config.yaml
n_layer: 8
d_expert: 96
d_shared_expert: 0
normalize_top_k: false
routed_scale: 1.95
balance_bias: false
n_head: 4
n_kv_head: 4
parallel_block: false
init_std_up: 0.0592
weight_decay: 0.0
decay_fraction: 1.0
Below are experts of layer 2 (counted from 0) of a mixture-of-experts language model. Rows are named router (the router's row for the expert), up (a neuron's input weights, with its number) and show model dimensions 0-127. Each number is 500 + 50 x the weight over its row's rms, rounded and kept within 0 to 999. Numbers have three digits each.
Before each expert's rows: "gets" lists some tokens that make up at least twice as much of what it gets as of all text; "comes after" lists some tokens at least twice as common just before its tokens as in all text. This comes from a sample of Wikipedia text that the model never trained on. Tokens count by the router's weight.

# expert 23
gets: " the", " a", "=", " The", "'s", "The"
comes after: " of", " in", " at", " for", " on", " from"
router:482464543524503490531503459546562429467466494534487465572554536424371426565524464399529403507429441451527482436377538492528536484492534441560547468555438453409482499500586512524462486479457535539468476454476538454481518505585438502526484524475607435503467419485478529487605491408565369484526610440511497545507476485537464594504458538517428433523479464445613535567463501440525497427563
up1:465466445482477512410493468571441388451458458479425564404403520482490440521511577544427455586501538509503500582454437443452479472461517512515518547564530488458476463477554536502574534503464484614481548516440488511463508516507432505425469497464579520521472474499533426478568517536435467529516506399512583555554457506493553474549405558589455498580492494481507508522455555474476521522554
up2:477442565585568450587514542475556435514481511489446464497447537465441504533482576518488564495516483507470529466538507539499486431507508462486476475484432476441441407403521476403609483504458517502465539470566521542394414531518393456575541445462464540457579524510498463475511432519467559433550457467528497507459395482439467522433503472493536442523646436607532457484452484448481502440441
up3:482517570520491585515650516491513469600459513547509507549485545459486530435519512595520513478498507441409486451505537537351506389510515446554481589500493414511504544477530520604513457476558500537452448538411524551543462544493502554492577590433531485574534476457501441435443450458520450557552530403465577482524542417524505452376539511459503543561494451515477455492500558527517472463535
up4:428482540496520578612501461479422428605427515450509562484453517442536503533467526467453507541573481520468484518580505502484401524510583394530464421544451511490594529522546522479487535500567535435508427499462526493488573503435557535619478487560451501503474563478474462487554384514489480455408522456482455565570495474555473515506485514505495497496493492567479530541461576521476458528460
up5:526488456581529468388486512552558490497460539513502461515522452481485483458480527564497466514553544480485549626455500417479442441449562557477465470501577540526491456467517580477544539463539501556513525550487461459527460516498492437582454457487446581500513493424598569403514535532451523468428427497446579474515502568476502457575460508408547535537507482484544433443417524447518473562523
up6:485513507440479401555534513513594459516443471532555518510553477433521541467444571457498466553541477573525517558463548535538584489579450466425509474493492545488445437535465400462493412559450441523548533503496544547520573439494537434569607501481436490505532501505504521498474451527537432458537583502376421516571523408497499500416533516529504514544509557433571456461495531568502466528530
up7:553487514461531498457576523578464540406575495460495585519431502501492503548515485467484451424452458420514529621497461586483427503485425521524465463465500496496557477471540480581470508541489441399449491586625513422430484562454453450449531536457550495451520484464533552511500485519499459581447483551573504407544480510487512388564461545507507471564489529570568478462487645481371463624560
up8:482501527542520562473427494549517455420437524414551516475547535530468572515357470423553521558511497547463501490493540516534468540475582547541439438467520463465554429514486495500487497476532401487498503501501496438454455536547542390467505469493540483426509525565484619604496404584460601494459477390552440470543496426415459464524480454493566476518503468474500538541410529501441408398476
up9:606557407528497506548496493622541417466487516497459441479423457527471493567532579479544506530436554503503532491475459507490434509411498531515520516564521541499594515518511427511568572520556545451490425473422466616397501456516536473504437459632536485524536558575553516591480475452439410476512455533471526466435525547577533489600559587539498472539495492509537525471530496546516433563477
up10:588533432471510541525592510532470487528482537503508460529611478471484512453523476552427548515546455543496498542519496393536482419404516513501483503456578483541535507487524537547543506465490463520452465587571539517523479493404493433508512495441580530500524482509502431559432526397383606502504482493417485515488465556581544435513419568559580527468412507564541559438544499490458577512530
up11:569469506499563593442474538475543529559478457486469505540437555512485447472566463491490496510533558488499477506540445435461566469405575519452418400458540533566473410488455425565515583473499488543526498555509475588462496362425464518531463431435540552515499567568516527498525467513512530511461446503494476522476653543469463490427528591532552548404378409546460523412415490567505580486488

# expert 5
gets: ".", "-", ":", "|", "A", "O"
comes after: "\n", "°", " U", "S", " No", " P"
router:470501497459461481544519506503455446502584551549457559436539464581502486605392431471497497533566464536596484426404413431549609413551437441520533562460464451502573552400499489493490523464492524530427457429433480505527468516459549437489520495573407473468513472454493404466495539401518442478530522527445487476571421557438576421472473485380446560489497624513465478470461491579523587542485
up1:541559414473466447382434551544527482496406525538466546567564614562500526594440438445464495538448503480517462484540518612515552506536482511519541520614588532534498474600593566535544449473566512556517529424493513528544421449536546483447492551382511493512391411520621484503470554383466469484548505499577490466401554433516508478465477550573493404470540655544471566534556524459463505510467
up2:457379459527513577414492466520541448463471485433498417558528496523476506551483544510489586538612576526528572501471419535512469552461452546566444601535436445517509483531493515465537500490459498563418561521489454551458440512447463543505478491390468598549497488601551466523474485432475493500495428398505487513417533466578451464423484591530564497528542580539536481442493537571573546551553
up3:527429565491486447482520421554526575449505454515476632473549498508611504547562550497481577555400510464551466421490474508462555568464504512520489372507530504503487569481524468502640396570491539554527563517510605462558574554471464540553476556487520446588544587533464442486443475526404514562440466471497502446513471456472430505406501430589455416515492497481554467419581500558491547545423
up4:537505385558572516484468391560480440517497487479496530495481532549525536402438535493474451524510540474578497540568529590474480556509557471502487483406588490523394574475588424488556515513491513445548516547578507535563408514494468497496508449521548562489524495594559591428461428464360524432417446412544513502379448413562480535452495543564497399562510488472427541576509471562463434466466
up5:552535490475448476460420488653482510484496470512476607539340505517498527460525394524529517453509522470438525518564573504524494530454507507494504514535477438517475480520539530517504493506550450518456468465417466530463456483558413478573452500570484453528558510502554544616557424525472461507545475507507403531492493529562552469533473451539475491562515559493475454637456520487562433541540
up6:507453539465503521513460462565479418491461563590448538499438455479535551528512493542493456566558453553459457517432447554592616511459506443531473550491620503569509553417452457524570501517481561545565454602518594523423449463580567409555438521460476535499539531380583546471446464483395492572506469485551485464499518530434498436438451558523546475426413505488496518425528482608476581445500
up7:454598506482421560562475552470457388459465491544537420521578501465432470504538470509519442543495415378486528451521550438386514381530479470500523524474538500484538431477562453522511489517478478525467485459517537484493543489478511463450482559435453555427416513495507478539492506451501612429537369435548488521513481431525492546491553567508499535460436547477534483540549476519452435543478
up8:441519530475564542518537466408454472515495513509491537542422523533520518469466503492462552534531523430451444603583558528565530554486489434429389527489577455534489423497409478494572563453527512495502483548547511540467458478415511515470413520585468451463580513540494552550532475535477527401517516503531555486459554473609458574371546517572600467632432515482505540532413493527467477539483
up9:416518442487418469474478454508392531590526592517517474552484518468577548492410509494537502440528542504493546513525504570555573505511421449463487529461452482473451404518518504515506499485529465444448551517520523568460519414445483493524443561530460548511524511466547485582515445442478523416539512504526542596440513492508559371482483521448466367501606425467452440613538501437381527456546
up10:581396596457371470563498532495501597518451420570557495457570608500565408579576589494431570500536530543446493405490516580547507440527561530525460460517461491491568480471492568514471528543491473547512499468456537460422507446445486590475516556428545485573524490594468468505449516511473555519437464491552530513480421493538457416506545564518447537514507563496481531444517593521510543461432
up11:549465504575517589509458450461569378463477499494593527486581556556485549478493445493557537488543498484500487442543574450465498437553571507578419581480564440612480502534573546491476504541463444520425459509448470542477501616478542496529576500439512637536524539472524487387565534382435516502505505442420561618478481454462481571454532505537497527469460587403460468478496520537470509591480

# expert 19
gets: "\n", " in", " of", " to", " by", " on"
comes after: "\n", ".", "==", ")", " ==", "==="
router:528524510492571527469511584466476498463466468425495458480537520478457540473551462564597432465367514377401431496564435577571467545412510491604514456542489481507587475409476473399477534463518497505494432519449438527449515458610506502383509525481539505591443642451499491450532573503467456475483459509486515581527548548508468457556485513556583486502483607476503446515493425566566499469537
up0:503553466501458508549476440522435529554476469514477584453562522419466483578446538545479512568522496466540465484461468621456535548515563550546531398452592560441457491535478506499473509509567495578493563444490491439453482511426579520463492583515484425498562544578527490486439493457457440564463466411598437529456526432602464507505374580519404543546442467553516491466459487565454519493568
up1:514474414537419471414462489537454497584506518578491468530486447564454413491440562457516510550481465516581517490444497530444430484537452538433489457541471430395518464517436544537606432459530564464604425425450538525457504515523446491580454509557533508427487462595522458501444569523519494452539523474554482498524519466589488469554563487466496500413560550490480539511555564433490566440531
up2:492481507436505575465549469455491473554422444473465510500571504538489568484467518532587471465512524519438466533591593572469549491482498498568440559538451472471461447531485495357473496488466571536474544507597461599502515524460545484561476493457486539580448581424448383432548469540539399443505511511549556580464485559405463554556500489434518546495443494466366515487541459468508554485473
up3:579542461428525590654578512561498527525542495497515539469507595497471535478471584534504463495537496473500473547487505353460454405533504484556529427539487480435521548491554505442469458526521563559547539585452520448451518516487468475485434438573586547467481479528562505437492539457407475472473454479571507497380540521548554482550524595513486480446477440456488541437576492515449540499512
up4:463563534542487490558541470512439535485482491475525608558501504489549488491557539502528492538480476489531390484466565531553478405579461470420566473555588450486423566535547440488511578448511497613469540464472524499449554604478477401573507487495427581437505488450527444469519508462491525442444526431487466511514524452533537539525480492416410460544625440505528461465576519463385517525555
up5:585461525561525511512438516473566496474532516545499489514629473615517499465484462450437519466485533533542558548521464495500524520527440452485511527490541504570506409515554494460468437347562411508478477581464552612381413537502515547501464443600539507452445416490584539510521533466507572476558556495493495451464467526421520526423592438532453519474514478509474582450535458446527595437420
up6:577600474525544373578529481530539511449542522492461516577455583575520546545477420496469469524554546531478420521571583521384556522524487523532491470450528499484411439500521543432496528426516448418539438535442478469439524505526569479551438502561572519433541489438449533506629489416539509558548500457505485515482528533489561557520527555512480486486491495399499500526487524570427556495579
up7:462502481584546502539512399505464500464501526576509503460480527618486472414435521440499544514463466548486418514571496402542460487501482515527405531528446564488554456571442482587447576453484537475473546462421516437501484558538635527558436495483526505497470476455536503528450463371473534552487506495467468500502522541525626555483547635548516476546502516480549479513474522494499543557516
up8:434497466464468502472419545579405529490485540488440426505506539529556540454495567527462522630544484405426525464566441420501410404535596540537448453518578384482545478493546536416507493466541502507489609485475553512519480512521482608433551501420548525471550465515538533510437528489501526409475460549594578427501445433472467496509441540447501546573423561466455440434494511480482508489588
up9:382455463531531423508460492481568500559470620669504480506432421554454495430495529494545510476497450467458512502561491463529517559504434470486488565531513447469480484418527489400534532517452534410567502565518465518529483519548555565615589608481484493494642484417532455458467477556538510451472482459511454429491516492544554460561456463537524548568482518544481467588442525538494482501404
up10:497592492467427494459440463511589514617417501538453491420503614476518437451493479527536633520534555488476548407471530437489465527477559411544460545492552535506480500555563492503536522560565539550464557561400504579503504569455542438486511538543508521508484439505453468474467500489495515489470483408460550516518474508517536401497505588422497580530487507498458563524603572468560567462531

# expert 22
gets: " the", " a", "\n", "'s", " The", " his"
comes after: "\n", " of", ".", " in", " to", " with"
router:573504474610511493489568453519558449453493578498563455516572494406445491545564479492495571495449478511429442472466518490545436470518515467591490500527494402468493471409443427487436446492484474494506458553426415594443398467568466494422476477474538452535443459476496615514418541410556497522522499424475505478463494457549482526565495455492556437540440488563603458528463496512538474481608
up1:541420417449567487398448470508446501545494525557498543489486508531439480380435523481563442453511564465447536543521382585536569467496425497427515473488506602594484541581455427559513470509507541541552505508482449518444426421458530499550556528538401542525599521513517549595501470510503476461537493458446413598445504599474447459513596479486587565472461540543472470536429488484502529559505
up2:471552563539511594442472550498484444442536514570490520426514579534556505419437458477548526478484397476378435492530452508448435470523477506489428497534475536512544496436519523594492518442507438535513476565467554441598549477532488499497517579570528466537414432503504477428440519411469550513551496492515407519564553525432545542482592500454626525467552528546503414549610449512566456491527
up3:505565508527569579526547495486442436567456447494548530529516615510580523513537509464455574508498473402464518460477484563484509521416513520458540485568450545584405537512460518444497504416491472557652531600506521403536469607543438492553523521510501544531440502511493581525563460515527527526500409567491571540439589576502501503548420465398556422541560524534459435533465511470505419423434
up4:577515469492504518491562489506511520470504508461485576521469555449511508491518493495507489515477515473557559479508580580513547597458504496550406523502451489519396463458550525406584516497522493418517513555527548402518534587474454540472496524511621561589421462490554511485559513390526462485540440432505492421530593518508446502497514560450439465479441515482425551523606493541428538455435
up5:510473465564457510503452575501455501444565491527481511435485550580471564468501556475551458490574585507528422550518448481485592484578532395498404513530483485501483501570488461432480436470531395499526474527503525563426515398526635427483526529484545546555561462474560603483509553593410549501494481494546426474558483473483446486473394527527495469474498649559569490492471470511515452580559
up6:540558517499534553453641464569551439474464601502460517577468479467519452461585441623499535466518515426443483488485511494509491530572496399550477513489554462536509470481544577395557504490491555544484498559562504537549542555594493522432477595528451528529483500370454515580459460497493508432501505462534511489489497543513491460575483500437520487444497493548459542452452509596542500483440
up7:511477433440503428480554526481507473595392593485408582516393536502477448508532460598524411512479512445518519454471509438466520585441547564614515552554513505466475474540474462496503435464503503457552451507445497481495545578483471405512427532503474515446430581484512450533508515440542515448376512473461545462530455394505516576445483531551420541534509493462491468542597533539465442533508
up8:555599498451614435543491527461512460448341472451447610498493462498454511458517415426506507481470483429481480411485479549443580554434476517542503437457520560467497300556562505597485531441451421445474513504537541506499498523506582491431506493570482575509450532564459544469478544532497480448527478585511510428507520476519534508467503476604486434549504525597539552534528530502557420506500
up9:447530461624488585487512481505568518400532505563458511544508473490531547574575565458449495528524512528548469591534478409363557455533461459452508432484498554455487471522499505460541427426587548593513516500544495554471508474409582529506521505599397432427513558480552538535527473523489533630496409537484499503509389497466555440497490469466459408396502472476484517474397559466570529568543
up10:486525545639473392381558545537506576528479502501556463583510573466408491476428459606465549531573522489517444510477582516464428561537521518496429486440443465562460437509559412512470459524546497515430553571458501567520439495425538403575477546549582491528491546555558458532512495493492497453455513536527609504567528462514545494500523533488478509532508505508481530528489471500536469414623
up11:510447437578451617566440507570559614467562524455502400483520552464440507460533482569511512476515499583469487508493529616481542483441512523551402436547503469493495532545505514501572490516461508540631483536542453586397505471418416512590513473554505605447523482460578674505529455634485525523430530458547495508444476474509523459470494515461602530506530486597488551563569454417518588402546